{
  "num_hidden_layers": 10,
  "hidden_size": 256,
  "experts_per_token": 2,
  "d_expert": 192,
  "d_shared_expert": 192,
  "router_score": "softmax",
  "routed_scale": 1.5,
  "shared_expert_gate": true,
  "norm_place": "pre",
  "parallel_block": false,
  "init_std_o": 0.00401,
  "optimizer": "soap_variant",
  "decay_shape": "linear"
}
Below are experts of layer 4 (counted from 0) of a mixture-of-experts language model. Rows are named router (the router's row for the expert), up (a neuron's input weights, with its number) and show model dimensions 0-255. Each number is 50 + 15 x the weight over its row's rms, rounded and kept within 0 to 99.
After each expert's rows: "comes after" lists some tokens at least twice as common just before its tokens as in all text. This comes from a sample of Wikipedia text that the model never trained on. Tokens count by the router's weight.

# expert 12
router:48 77 41 34 31 35 66 68 98 50 43 71 37 68 32 32 40 33 76 72 66 53 35 43 29 71 53 54 63 58 43 57 67 31 16 28 55 51 40 42 37 37 66 74 69 48 33 50 48 24 35 52 48 50 55 70 40 50 54 45 66 79 40 47 53 36 35 43 54 54 61 66 64 86 65 34 26 58 48 69 78 40 57 32 42 52 48 55 45 47 41 57 40 58 50 51 48 45 45 49 62 45 67 58 60 44 70 61 52 28 51 54 40 28 38 48 51 62 23 51 21 60 73 58 51 65 20 46 36 38 60 39 44 50 58 58 53 56 50 39 68 51 61 55 46 70 24 73 49 58 57 45 54 66 17 59 32 66 60 35 44 20 48 30 40 39 70 44 75 36 30 29 72 48 61 28 36 57 18 44 54 47 44 63 80 67 39 39 35 89 43 47 53 49 44 33 48 41 60 64 36 74 50 49 42 59 27 40 49 60 68 41 15 71 56 50 64 54 55 63 45 46 31 77 56 45 67 81 57 51 85 48 44 34 59 32 63 61 66 57 72 39 55 45 36 56 42 15 55 69 54 56 49 49 34 07
up0:51 41 41 47 38 68 51 61 59 29 68 29 51 36 32 70 30 54 31 73 67 48 74 57 41 64 33 52 55 74 38 71 24 33 38 37 42 65 50 51 67 61 67 45 43 75 52 17 60 67 54 43 34 54 68 67 26 61 43 37 50 61 33 29 09 46 34 39 40 43 39 41 49 34 35 82 48 73 53 22 50 44 51 45 21 34 35 61 39 38 58 35 62 56 50 63 44 41 47 37 70 58 10 49 67 68 62 55 75 67 58 65 61 42 27 36 64 64 34 47 41 72 64 53 48 61 85 51 50 38 27 36 33 21 49 75 44 60 69 55 44 21 53 47 48 62 13 59 54 46 79 43 66 58 21 43 32 43 50 26 25 37 50 73 38 60 52 28 51 41 38 43 51 53 50 58 47 33 49 45 34 46 45 59 35 28 64 50 66 62 39 59 81 57 43 65 58 61 42 44 26 33 64 41 38 51 49 28 53 77 76 44 67 63 37 63 69 25 55 53 60 62 39 58 84 44 45 54 20 32 70 62 68 55 56 30 77 55 39 40 54 54 38 47 36 48 34 47 43 58 67 20 53 49 77 47
up1:25 76 27 76 31 59 60 35 71 40 58 50 45 66 33 53 40 43 36 54 47 76 45 25 83 26 60 58 45 49 64 30 41 51 56 65 44 27 44 49 40 74 58 56 42 64 57 47 54 36 53 59 45 61 86 26 42 47 39 33 47 46 51 44 64 67 38 61 53 66 50 35 62 39 76 78 47 64 39 40 68 59 70 54 54 28 47 38 48 75 42 50 46 48 77 65 42 50 67 69 74 65 55 49 53 52 58 84 70 40 64 51 62 56 54 76 40 48 40 43 26 18 52 66 65 39 73 60 24 47 43 81 54 60 54 71 74 64 58 68 56 62 43 55 40 48 43 43 71 50 39 47 33 66 30 40 37 48 50 66 39 66 68 36 31 12 46 60 29 72 32 61 61 38 56 70 32 20 52 25 30 36 83 30 41 27 29 34 55 20 73 13 49 33 32 56 43 59 72 31 55 50 54 49 10 31 80 45 39 50 58 54 55 49 48 49 63 31 49 59 53 48 31 31 34 33 45 28 37 45 30 41 63 42 39 44 76 44 37 70 54 40 54 36 51 41 39 61 47 29 40 40 37 47 58 31
up2:37 61 29 53 42 50 44 81 68 37 50 56 16 64 40 32 63 65 51 51 39 50 40 79 44 37 54 50 47 32 63 46 54 40 70 48 71 34 28 46 44 46 74 75 51 37 54 48 58 54 28 43 17 52 45 25 57 62 46 16 51 38 39 36 37 45 44 78 54 71 73 32 32 61 29 45 50 50 54 21 51 49 69 62 59 51 48 25 84 42 49 63 47 55 38 52 65 59 57 66 57 47 29 56 29 59 48 69 62 56 54 48 78 71 55 45 52 59 65 70 40 60 45 46 65 48 65 41 71 52 57 57 55 71 66 63 73 51 35 65 13 63 30 53 42 60 60 21 50 26 69 34 65 35 75 34 33 61 54 41 62 59 37 56 52 42 74 80 57 81 46 34 59 47 73 60 53 42 14 64 53 48 65 45 29 68 25 57 62 41 54 32 52 14 59 40 53 39 34 24 36 45 46 51 47 34 65 71 64 52 44 36 50 25 54 60 32 71 26 61 50 48 55 44 70 36 17 32 54 58 43 49 25 52 66 52 53 22 60 46 71 61 46 78 57 52 82 78 58 41 64 76 63 28 73 52
comes after: "\n", " ", " of", " at", " 0", " for"

# expert 1
router:64 39 58 52 59 34 26 37 59 83 54 56 49 62 50 47 21 53 42 60 61 46 45 47 42 58 36 90 41 59 51 50 44 53 36 43 34 74 78 57 41 46 38 41 67 25 60 26 41 28 49 55 58 33 60 72 37 52 46 41 58 43 36 65 71 38 37 22 30 75 50 50 57 55 81 74 57 33 50 45 21 50 08 86 47 49 57 43 43 55 36 44 38 25 37 51 23 60 37 31 48 59 58 65 65 41 47 69 42 61 31 56 22 36 54 37 64 65 48 67 20 41 63 13 54 45 55 36 38 54 30 46 52 81 33 68 43 35 40 71 37 34 61 53 67 40 66 62 13 60 54 59 60 65 78 59 46 58 67 36 43 37 64 38 46 48 40 75 56 25 36 49 53 21 44 59 68 41 42 44 47 44 68 37 57 36 25 68 45 63 57 19 32 50 52 55 46 46 37 43 68 40 38 48 62 06 40 62 35 74 50 73 39 49 49 51 46 67 54 38 65 51 35 25 51 41 55 46 46 39 66 69 67 35 54 41 21 52 28 50 68 44 56 73 80 66 63 66 69 46 58 73 53 77 53 54
up0:64 44 56 36 57 45 20 58 55 51 41 40 68 50 50 32 65 74 36 41 51 46 35 50 58 45 44 41 66 73 35 45 53 75 63 41 33 78 25 27 54 66 62 35 47 63 53 32 34 54 57 29 36 71 32 59 92 72 25 30 53 74 52 40 45 43 37 57 65 60 48 60 42 65 45 52 56 67 62 19 32 62 19 70 66 11 40 34 69 48 30 62 71 67 53 26 47 55 35 43 49 64 55 47 67 41 49 25 55 51 40 57 54 38 58 64 45 37 70 50 25 59 42 20 52 40 67 61 65 53 58 45 41 62 47 41 39 36 40 41 28 40 48 73 57 55 60 37 42 00 98 36 59 43 53 58 35 43 37 42 43 62 49 68 57 47 41 57 66 46 47 67 56 32 63 38 57 24 54 57 32 72 40 43 53 34 32 31 62 68 38 29 44 35 33 10 69 60 47 28 43 46 68 37 34 69 46 32 29 50 68 11 44 23 31 47 51 15 36 44 57 37 39 23 61 45 38 47 36 36 48 59 33 42 37 35 59 62 59 56 44 56 38 57 54 65 51 61 69 79 35 40 65 48 56 57
up1:64 64 69 40 60 61 64 53 70 68 47 50 58 76 52 69 51 64 39 31 72 56 60 64 23 49 55 70 39 58 72 37 48 56 50 46 47 29 56 57 26 54 49 41 43 49 56 54 63 48 53 21 47 20 65 42 42 43 35 31 48 46 42 40 64 36 51 55 64 50 47 25 26 26 48 67 47 49 32 48 62 80 51 63 46 41 55 64 50 43 63 48 42 19 58 44 78 69 57 59 99 46 39 38 47 51 37 60 66 39 60 75 55 21 42 74 36 54 31 45 71 41 28 46 28 36 39 94 61 21 36 65 48 85 87 63 02 47 50 74 57 66 30 54 74 50 38 63 47 51 39 58 39 52 26 56 65 76 30 37 51 47 47 71 40 29 64 54 38 46 56 52 62 41 63 15 53 24 40 41 29 47 51 31 48 73 49 66 40 46 53 48 42 62 32 57 51 45 53 40 35 59 45 69 34 36 57 55 77 46 49 44 54 46 55 54 46 26 36 69 66 80 59 58 66 40 72 26 72 61 49 52 25 42 54 75 29 89 44 70 52 54 44 64 57 62 46 33 51 54 63 33 62 52 32 56
up2:44 69 00 43 78 52 62 44 56 43 45 50 49 25 02 61 63 36 66 45 67 33 63 75 46 26 70 47 39 40 64 45 63 66 66 25 73 56 34 73 46 77 61 58 21 35 56 45 39 56 75 67 41 37 49 62 17 40 20 36 47 43 48 54 71 52 51 34 65 66 63 50 49 53 59 52 43 33 66 57 70 45 43 40 59 16 59 57 46 32 45 72 39 48 40 42 55 33 48 43 66 38 37 52 48 22 65 47 43 70 74 38 20 72 38 52 39 55 46 51 06 46 48 37 56 48 48 33 49 40 12 36 30 77 65 43 37 63 77 51 54 52 66 50 49 27 53 44 48 53 38 37 33 71 59 53 43 44 62 64 57 40 65 39 47 42 38 58 45 37 34 63 56 41 53 59 83 35 56 56 46 40 66 36 15 16 59 56 49 60 57 56 46 73 49 60 43 54 55 53 55 61 74 52 43 38 44 69 62 34 33 69 55 40 58 25 29 27 64 39 24 36 47 55 43 36 54 39 65 65 56 88 45 63 43 45 38 48 46 64 67 33 59 45 26 62 50 54 22 64 45 38 60 77 39 64
comes after: "\n", " |", "-", "|", ":", "="

# expert 14
router:18 60 51 35 52 54 64 42 50 73 10 57 33 73 65 09 46 31 41 68 58 76 66 75 49 58 40 36 48 38 43 59 57 51 67 48 47 55 59 71 45 51 74 62 40 40 54 46 55 17 46 40 39 55 51 68 20 79 25 47 54 49 58 62 38 35 56 50 63 35 30 66 48 50 39 51 37 53 55 58 72 58 55 53 38 36 66 71 48 40 52 54 52 32 48 55 53 71 24 80 14 53 52 46 47 65 29 44 56 47 12 30 47 44 35 48 48 61 28 48 65 46 46 49 49 49 59 29 32 24 54 30 46 36 22 21 61 55 58 54 32 34 55 47 72 36 47 39 56 36 72 62 66 52 65 68 71 36 44 80 59 59 53 56 58 44 49 51 51 38 31 55 41 67 54 61 67 56 86 51 78 50 45 53 36 74 56 66 61 30 53 47 60 80 37 67 18 43 22 47 30 53 45 59 44 30 36 41 46 22 64 58 56 33 39 75 37 45 54 59 48 57 59 46 64 25 81 47 46 72 73 61 30 59 40 41 44 53 79 34 50 26 34 62 42 60 57 37 51 36 67 39 35 91 57 84
up0:46 60 19 45 68 41 56 56 65 58 62 53 57 46 47 59 38 63 62 52 83 38 50 54 50 36 52 63 64 74 65 41 71 67 46 44 60 54 40 47 31 44 33 31 26 64 49 34 44 38 62 41 45 37 69 41 45 40 50 45 23 46 47 68 51 13 57 82 57 36 40 29 63 50 49 68 33 28 51 37 53 69 27 42 63 47 57 40 35 48 52 41 48 60 37 48 24 73 23 47 60 68 75 57 20 52 60 62 36 50 61 55 52 53 57 39 60 21 76 34 38 34 20 38 72 68 30 49 52 83 23 54 53 22 64 30 47 35 23 57 41 29 64 50 34 59 58 45 34 30 60 51 62 74 71 70 36 65 47 56 36 46 71 70 46 42 75 39 53 71 51 75 48 73 21 36 73 58 61 51 37 67 57 83 48 50 58 83 51 33 20 41 50 41 42 48 60 63 36 80 33 47 54 37 67 83 86 43 37 74 64 49 38 41 59 64 26 36 64 57 54 41 43 74 40 47 35 60 52 28 29 45 23 38 35 34 44 57 52 54 66 51 54 53 36 64 59 74 58 52 65 56 63 64 29 64
up1:30 51 65 40 42 46 27 73 70 59 36 64 48 52 49 64 67 12 68 60 69 61 29 55 40 56 41 25 35 52 55 50 78 19 50 42 52 79 58 50 66 62 68 38 61 59 46 69 46 49 45 63 57 54 42 44 39 40 49 55 52 22 33 00 35 58 59 66 70 34 54 51 44 69 19 66 37 48 46 59 59 57 61 69 56 76 69 70 45 31 40 34 55 85 41 57 18 42 38 38 54 57 68 65 67 28 52 54 60 65 51 36 50 40 27 63 48 41 26 66 64 63 59 32 36 60 58 29 72 46 37 41 28 37 61 31 74 14 65 36 63 49 69 28 37 48 28 32 20 39 71 39 43 56 39 88 56 37 82 50 59 70 66 51 57 70 41 63 28 50 54 42 51 47 67 66 57 46 37 20 34 60 63 41 64 29 65 49 33 48 55 56 61 40 57 58 56 61 52 51 37 54 20 50 29 41 44 43 52 44 64 33 49 40 59 58 44 55 64 42 63 44 37 50 51 42 71 12 73 72 55 36 62 45 62 54 54 37 84 48 64 42 53 51 75 53 41 29 51 55 64 36 59 73 66 70
up2:33 45 42 37 54 67 32 35 33 79 38 67 67 49 53 39 55 54 70 68 52 57 58 41 74 45 64 53 48 27 51 49 62 64 15 51 52 52 78 52 30 81 43 46 49 49 48 59 24 62 46 57 45 53 76 54 47 28 61 61 64 36 59 59 64 38 29 50 44 47 60 30 99 43 36 61 54 77 39 64 53 59 61 32 40 43 38 73 39 61 46 40 43 33 54 62 80 14 49 35 30 45 67 31 60 56 56 54 76 26 48 30 39 42 50 67 27 49 30 29 73 37 57 45 62 48 47 50 49 66 49 79 61 58 58 42 50 72 41 57 44 32 44 76 70 60 47 48 65 49 65 64 71 72 57 48 20 30 56 40 61 47 73 42 27 20 14 58 75 61 50 40 38 39 39 70 70 11 58 26 34 43 48 67 65 42 36 23 60 53 62 59 76 77 46 72 54 50 43 44 52 66 47 58 37 63 30 59 55 19 28 66 62 48 62 73 51 54 46 71 51 33 60 69 35 26 52 47 50 33 48 58 40 35 46 70 50 31 39 47 38 67 77 47 57 30 40 30 32 42 42 56 35 64 33 28
comes after: " |", "|", ":", "°", "9", " 5"

# expert 10
router:49 27 48 44 44 17 50 53 71 62 37 48 52 53 30 43 61 53 23 37 67 59 45 53 26 69 73 20 41 42 51 74 46 43 35 65 33 55 52 43 45 58 71 36 20 37 50 74 29 60 45 59 47 35 31 44 40 53 37 61 82 58 52 43 17 47 33 52 45 34 68 28 52 34 28 45 46 71 40 83 52 58 64 29 59 64 45 39 45 48 55 45 56 42 46 60 43 31 38 45 23 74 69 57 61 49 63 51 31 51 39 25 44 41 53 54 45 40 62 74 79 52 60 58 27 68 62 45 55 43 52 53 39 43 52 42 82 68 50 69 53 41 38 49 45 68 54 45 31 16 45 54 21 60 59 44 57 57 42 82 53 58 57 50 68 31 41 32 36 66 76 75 51 61 51 84 59 36 31 55 49 01 60 31 33 54 58 22 70 45 47 59 35 34 57 38 00 57 47 55 68 72 51 21 51 48 47 74 36 76 66 69 67 44 48 52 65 41 69 72 63 54 55 30 68 42 58 47 46 79 57 24 38 46 34 44 39 42 59 61 46 58 48 63 29 58 59 79 56 46 53 72 44 46 31 47
up0:23 53 39 68 34 24 53 19 37 48 65 47 39 37 47 63 84 31 44 57 64 45 71 56 20 20 80 43 18 24 56 48 56 42 46 54 62 48 47 38 27 63 47 60 61 63 29 74 65 35 32 46 43 54 36 70 40 29 41 54 27 66 36 39 54 27 47 42 44 45 55 73 54 80 72 59 45 35 59 43 48 36 41 61 48 24 53 30 30 41 40 45 67 81 27 36 25 45 58 43 43 64 57 51 46 51 29 65 19 37 49 61 31 39 50 74 55 48 53 21 53 72 51 53 45 61 61 25 68 33 46 40 57 57 27 30 54 47 43 37 38 52 51 47 58 40 44 80 60 62 46 43 46 66 56 37 49 59 55 51 57 28 41 16 21 81 33 67 48 18 42 61 48 68 50 18 66 54 49 37 39 45 61 05 53 60 50 46 64 49 29 40 49 58 57 56 56 45 43 46 68 62 40 42 61 61 36 73 50 57 38 30 43 69 51 58 30 31 59 62 56 73 42 47 43 45 43 44 46 63 46 63 60 72 48 20 62 47 79 31 87 27 34 54 60 27 65 47 54 77 50 62 59 40 57 17
up1:39 56 61 49 58 43 18 85 64 29 56 64 64 51 38 25 47 50 52 85 67 38 30 33 36 36 67 55 38 63 36 59 46 48 84 41 48 65 50 53 52 45 42 74 66 35 73 35 49 26 52 53 46 45 50 58 25 62 39 68 70 55 59 67 50 40 57 40 54 65 21 59 45 77 29 51 70 50 38 40 39 56 43 28 60 55 47 49 55 42 75 32 57 59 58 56 46 45 41 48 37 57 54 44 70 67 40 79 24 56 58 53 51 48 73 45 39 62 60 43 60 39 39 52 34 69 64 76 56 63 74 42 36 57 49 59 49 84 61 24 65 71 18 73 28 18 50 64 54 41 51 65 38 54 45 18 33 44 62 74 56 49 16 08 66 56 19 41 39 73 58 41 31 61 69 56 55 52 42 40 68 40 28 50 40 68 51 59 64 37 87 67 72 31 31 50 24 45 39 70 47 68 39 28 24 41 28 75 63 26 50 77 48 41 43 40 66 41 56 55 62 42 58 64 44 37 42 57 38 49 33 38 59 22 19 59 41 59 52 48 61 41 39 42 79 55 51 56 47 53 24 65 60 49 44 51
up2:74 55 52 68 35 65 34 43 62 55 25 44 36 43 46 56 67 30 46 32 64 69 43 79 39 36 48 33 61 29 43 68 53 67 64 70 55 41 42 19 14 39 41 50 05 60 53 53 63 67 51 53 46 45 40 37 24 61 42 40 41 54 65 41 75 25 74 51 30 67 27 25 55 27 36 56 24 60 56 54 42 43 48 29 60 55 45 38 66 37 42 28 61 56 32 33 33 24 48 36 46 54 36 35 31 66 36 20 65 32 41 70 60 30 54 62 39 41 54 60 77 51 64 53 63 52 79 24 53 49 55 23 64 42 42 37 47 51 28 55 75 37 06 71 35 43 59 58 42 15 11 53 44 83 46 54 61 52 49 50 25 50 74 54 32 33 33 72 53 45 58 50 28 58 51 24 54 33 65 48 49 50 45 33 58 59 58 53 47 46 39 47 26 32 77 43 60 45 50 62 29 62 57 45 17 61 30 57 44 37 48 79 26 35 68 50 56 64 50 60 48 59 54 55 57 44 70 22 74 50 67 25 50 35 44 32 27 48 57 69 44 41 66 47 45 56 68 53 48 55 43 43 68 55 40 58
comes after: "\n", " |", ".", " ", " =", " =="

# expert 9
router:35 54 66 30 46 66 69 87 62 63 60 47 42 51 68 47 46 51 58 65 51 56 54 38 17 61 31 39 33 52 42 56 50 51 34 24 53 64 60 31 40 47 59 45 41 65 68 50 49 65 71 61 76 44 57 41 48 68 66 75 61 49 37 53 33 53 74 37 51 58 45 63 18 46 54 52 68 31 49 70 50 52 60 26 53 47 69 58 50 43 30 55 48 68 46 30 30 58 67 65 16 47 83 38 05 41 62 62 58 42 36 48 22 54 35 38 40 76 63 54 54 62 43 27 44 71 51 46 73 45 43 22 42 65 52 50 41 77 67 42 07 86 41 41 41 54 55 33 53 64 33 28 44 58 44 65 43 46 44 64 62 26 62 57 57 39 97 49 49 37 52 32 41 36 78 65 47 77 64 52 35 28 55 95 49 37 51 37 49 54 36 75 68 44 54 35 45 13 65 56 48 59 58 61 47 51 43 53 34 53 77 61 42 41 24 50 40 56 65 52 72 26 31 26 40 68 50 77 49 49 40 41 40 43 35 36 73 71 61 58 51 45 40 47 40 57 79 41 34 35 45 55 39 68 56 66
up0:75 57 38 65 61 51 64 61 51 25 65 33 42 58 49 53 52 46 63 57 80 44 52 34 36 58 46 37 54 50 30 65 66 42 56 43 57 64 64 44 20 37 60 45 59 79 66 59 41 35 75 54 46 35 62 62 50 52 44 43 45 48 34 88 84 55 41 63 56 62 35 40 63 34 53 67 49 64 39 47 54 28 47 33 07 41 32 49 73 60 58 66 52 55 27 57 40 40 59 42 12 57 46 61 46 43 50 54 21 31 55 24 37 51 45 63 48 41 69 50 07 29 34 52 28 67 31 62 41 16 56 36 35 82 63 39 56 57 55 69 45 76 32 55 59 35 34 36 73 52 33 55 34 59 63 67 39 54 62 70 54 62 63 59 64 40 63 37 61 43 60 34 51 60 58 87 57 54 86 61 31 57 45 31 72 31 52 46 73 55 48 37 57 41 23 47 72 57 50 84 46 21 49 48 45 55 42 47 59 56 63 77 60 70 51 58 38 42 66 48 55 63 49 63 51 69 44 45 10 49 47 78 35 73 17 35 59 49 67 57 76 27 55 21 47 40 53 60 28 52 46 71 62 54 60 37
up1:44 69 67 38 38 35 41 50 42 76 29 20 54 39 38 22 69 33 39 51 69 30 28 63 25 34 26 39 58 44 60 70 57 44 70 43 52 52 49 59 34 27 83 44 51 67 59 23 18 68 58 31 63 61 48 78 55 67 26 17 34 47 45 63 59 48 77 56 44 33 52 56 66 51 60 54 52 42 33 45 31 54 53 74 50 55 83 48 47 60 37 47 52 36 31 76 69 70 42 39 31 52 43 47 80 64 73 44 56 39 30 44 57 61 32 52 54 52 56 57 62 53 51 52 19 48 48 51 47 73 56 41 42 34 84 56 36 39 51 35 62 38 38 49 56 65 56 62 39 47 32 77 45 51 44 24 73 38 48 63 45 51 63 80 32 31 57 46 59 64 75 61 43 67 44 55 50 74 49 49 49 39 51 59 60 64 42 37 67 60 67 37 10 35 40 31 40 65 54 41 52 57 63 56 61 64 65 59 58 75 22 39 55 42 29 38 22 55 61 33 59 58 24 45 30 71 47 52 83 86 59 45 51 60 59 64 57 77 36 32 55 75 39 37 57 76 41 52 13 61 67 66 37 38 63 38
up2:41 63 60 52 53 59 45 52 61 43 57 80 50 44 66 41 47 40 46 64 49 74 61 62 50 42 87 51 41 38 42 71 99 59 71 32 15 41 65 46 50 62 40 46 28 55 50 46 65 59 84 76 32 51 51 32 31 64 63 39 44 65 40 43 55 39 62 43 91 34 62 70 50 48 59 73 55 44 25 57 53 54 57 47 72 63 41 60 60 67 19 50 60 79 32 42 51 57 43 53 53 24 69 48 53 42 65 72 70 51 69 27 63 73 44 63 66 46 42 28 63 62 47 56 62 61 43 31 72 41 49 44 38 44 61 36 55 75 57 35 12 58 58 41 42 48 69 52 34 59 64 53 68 67 48 45 28 41 54 47 81 50 46 54 37 61 35 70 48 26 55 61 21 39 84 68 51 59 72 70 38 29 47 38 67 35 55 58 69 49 57 46 75 61 39 55 50 40 61 52 25 39 43 53 50 37 43 70 48 77 61 56 47 64 56 59 47 69 55 54 56 16 67 46 39 65 85 28 24 56 63 54 33 76 34 50 40 68 48 58 47 42 51 23 29 63 18 57 47 64 69 59 21 49 24 51
comes after: " |", "|", "-", " on", ";", " ("

# expert 4
router:61 46 70 13 78 59 51 51 42 54 42 36 44 32 47 45 53 50 41 32 42 79 33 25 34 44 53 57 38 74 71 39 53 34 44 21 41 74 23 37 43 30 44 45 48 40 80 40 60 40 53 32 23 49 36 46 30 46 29 61 40 45 40 47 50 87 60 27 37 30 24 33 35 62 22 81 47 55 60 36 50 53 54 55 70 19 61 47 47 58 64 31 41 47 72 43 53 44 54 66 45 78 50 35 39 39 78 52 47 55 38 36 52 31 70 75 63 47 54 44 40 69 45 35 46 61 68 69 47 65 39 61 52 55 52 60 45 38 34 63 66 50 59 28 60 46 40 67 48 68 48 48 72 47 24 79 56 90 34 58 67 48 58 51 36 66 50 59 63 39 59 31 51 38 41 52 49 30 62 23 85 77 58 61 61 74 67 45 52 86 44 29 53 38 63 70 72 73 42 31 29 46 31 45 33 39 24 49 25 63 49 46 46 76 53 83 42 70 66 69 37 50 56 25 44 37 33 60 23 60 51 77 53 56 46 56 54 62 50 45 45 48 43 57 53 53 59 24 24 72 46 55 43 64 65 62
up0:60 41 79 71 24 48 53 39 50 43 71 68 53 40 65 31 34 54 50 50 55 59 38 40 50 54 52 50 38 48 72 70 54 29 39 39 26 58 55 53 56 87 67 53 66 55 31 56 32 30 74 61 76 43 44 48 43 38 45 46 71 64 48 17 51 56 36 50 42 40 52 33 37 20 68 61 72 77 42 47 57 62 66 35 62 80 39 35 70 63 71 57 59 39 16 48 47 42 69 63 59 86 44 49 27 72 47 23 65 44 55 56 45 70 48 49 39 27 48 72 60 52 49 47 55 29 23 54 24 34 52 54 63 13 52 65 48 48 50 57 41 32 28 52 74 49 74 22 58 34 41 41 56 56 35 32 57 44 62 51 39 67 68 67 54 34 50 67 61 63 52 50 20 18 69 60 64 61 28 75 49 43 41 50 50 73 41 33 23 46 46 34 40 44 56 42 47 56 33 74 33 73 64 32 49 33 29 63 45 83 45 48 47 69 49 51 45 43 34 36 54 49 41 53 22 29 70 16 36 39 49 60 37 64 50 82 52 69 34 52 60 50 60 39 83 36 56 60 37 77 64 26 57 48 69 50
up1:57 45 55 35 78 65 48 20 43 33 46 35 42 42 25 37 41 61 61 57 59 54 42 49 35 49 74 36 75 41 76 41 59 42 41 69 44 37 46 52 51 37 42 24 55 54 27 41 57 43 48 43 39 41 48 40 38 51 22 41 62 76 40 55 63 52 50 74 39 28 32 36 30 73 46 44 52 37 39 14 42 61 26 92 26 43 58 36 51 27 42 80 30 59 67 50 43 49 59 41 65 55 63 71 75 46 49 55 58 69 39 58 52 61 50 46 34 74 55 48 50 70 36 67 61 70 59 32 22 27 56 56 51 73 45 53 38 54 61 42 26 62 44 49 64 45 30 54 91 42 37 63 54 42 62 67 63 74 61 76 59 59 56 50 44 28 70 34 38 60 41 78 21 59 62 35 73 54 58 55 47 50 34 54 24 54 47 45 86 57 37 62 26 12 37 67 71 64 25 40 62 42 54 63 50 37 72 41 09 58 74 25 49 62 59 35 68 47 65 35 53 78 20 72 47 58 54 47 46 53 45 45 21 38 76 45 44 37 61 42 44 56 42 49 47 56 44 45 11 61 47 44 49 65 39 55
up2:37 46 69 37 65 58 73 43 51 69 47 53 50 62 56 35 45 56 60 57 38 20 56 66 58 34 53 60 53 44 52 36 65 18 51 50 60 39 36 18 41 61 70 29 62 20 92 57 32 45 26 58 50 47 67 55 57 43 44 33 44 91 60 56 63 78 50 77 70 83 44 73 35 65 69 38 47 36 47 27 54 49 86 38 49 33 64 75 42 54 64 33 50 66 27 84 39 56 23 66 51 67 49 71 58 42 38 69 58 61 32 77 55 30 08 20 65 26 50 44 48 53 41 26 61 51 80 47 67 44 61 31 47 43 39 54 43 49 66 78 57 57 31 45 54 49 66 33 20 46 54 40 26 62 45 51 37 40 13 54 34 45 46 64 53 49 39 82 59 45 74 66 56 70 65 69 46 29 50 33 43 49 53 46 34 48 52 37 57 33 57 65 61 55 84 48 48 78 63 51 63 41 34 32 39 62 48 43 54 59 67 45 49 48 36 72 41 47 51 42 42 41 39 39 32 96 52 57 46 32 45 58 36 43 62 21 55 38 72 50 49 58 50 46 70 50 52 50 56 65 33 57 60 47 59 42
comes after: " a", " the", " is", " as", " was", " and"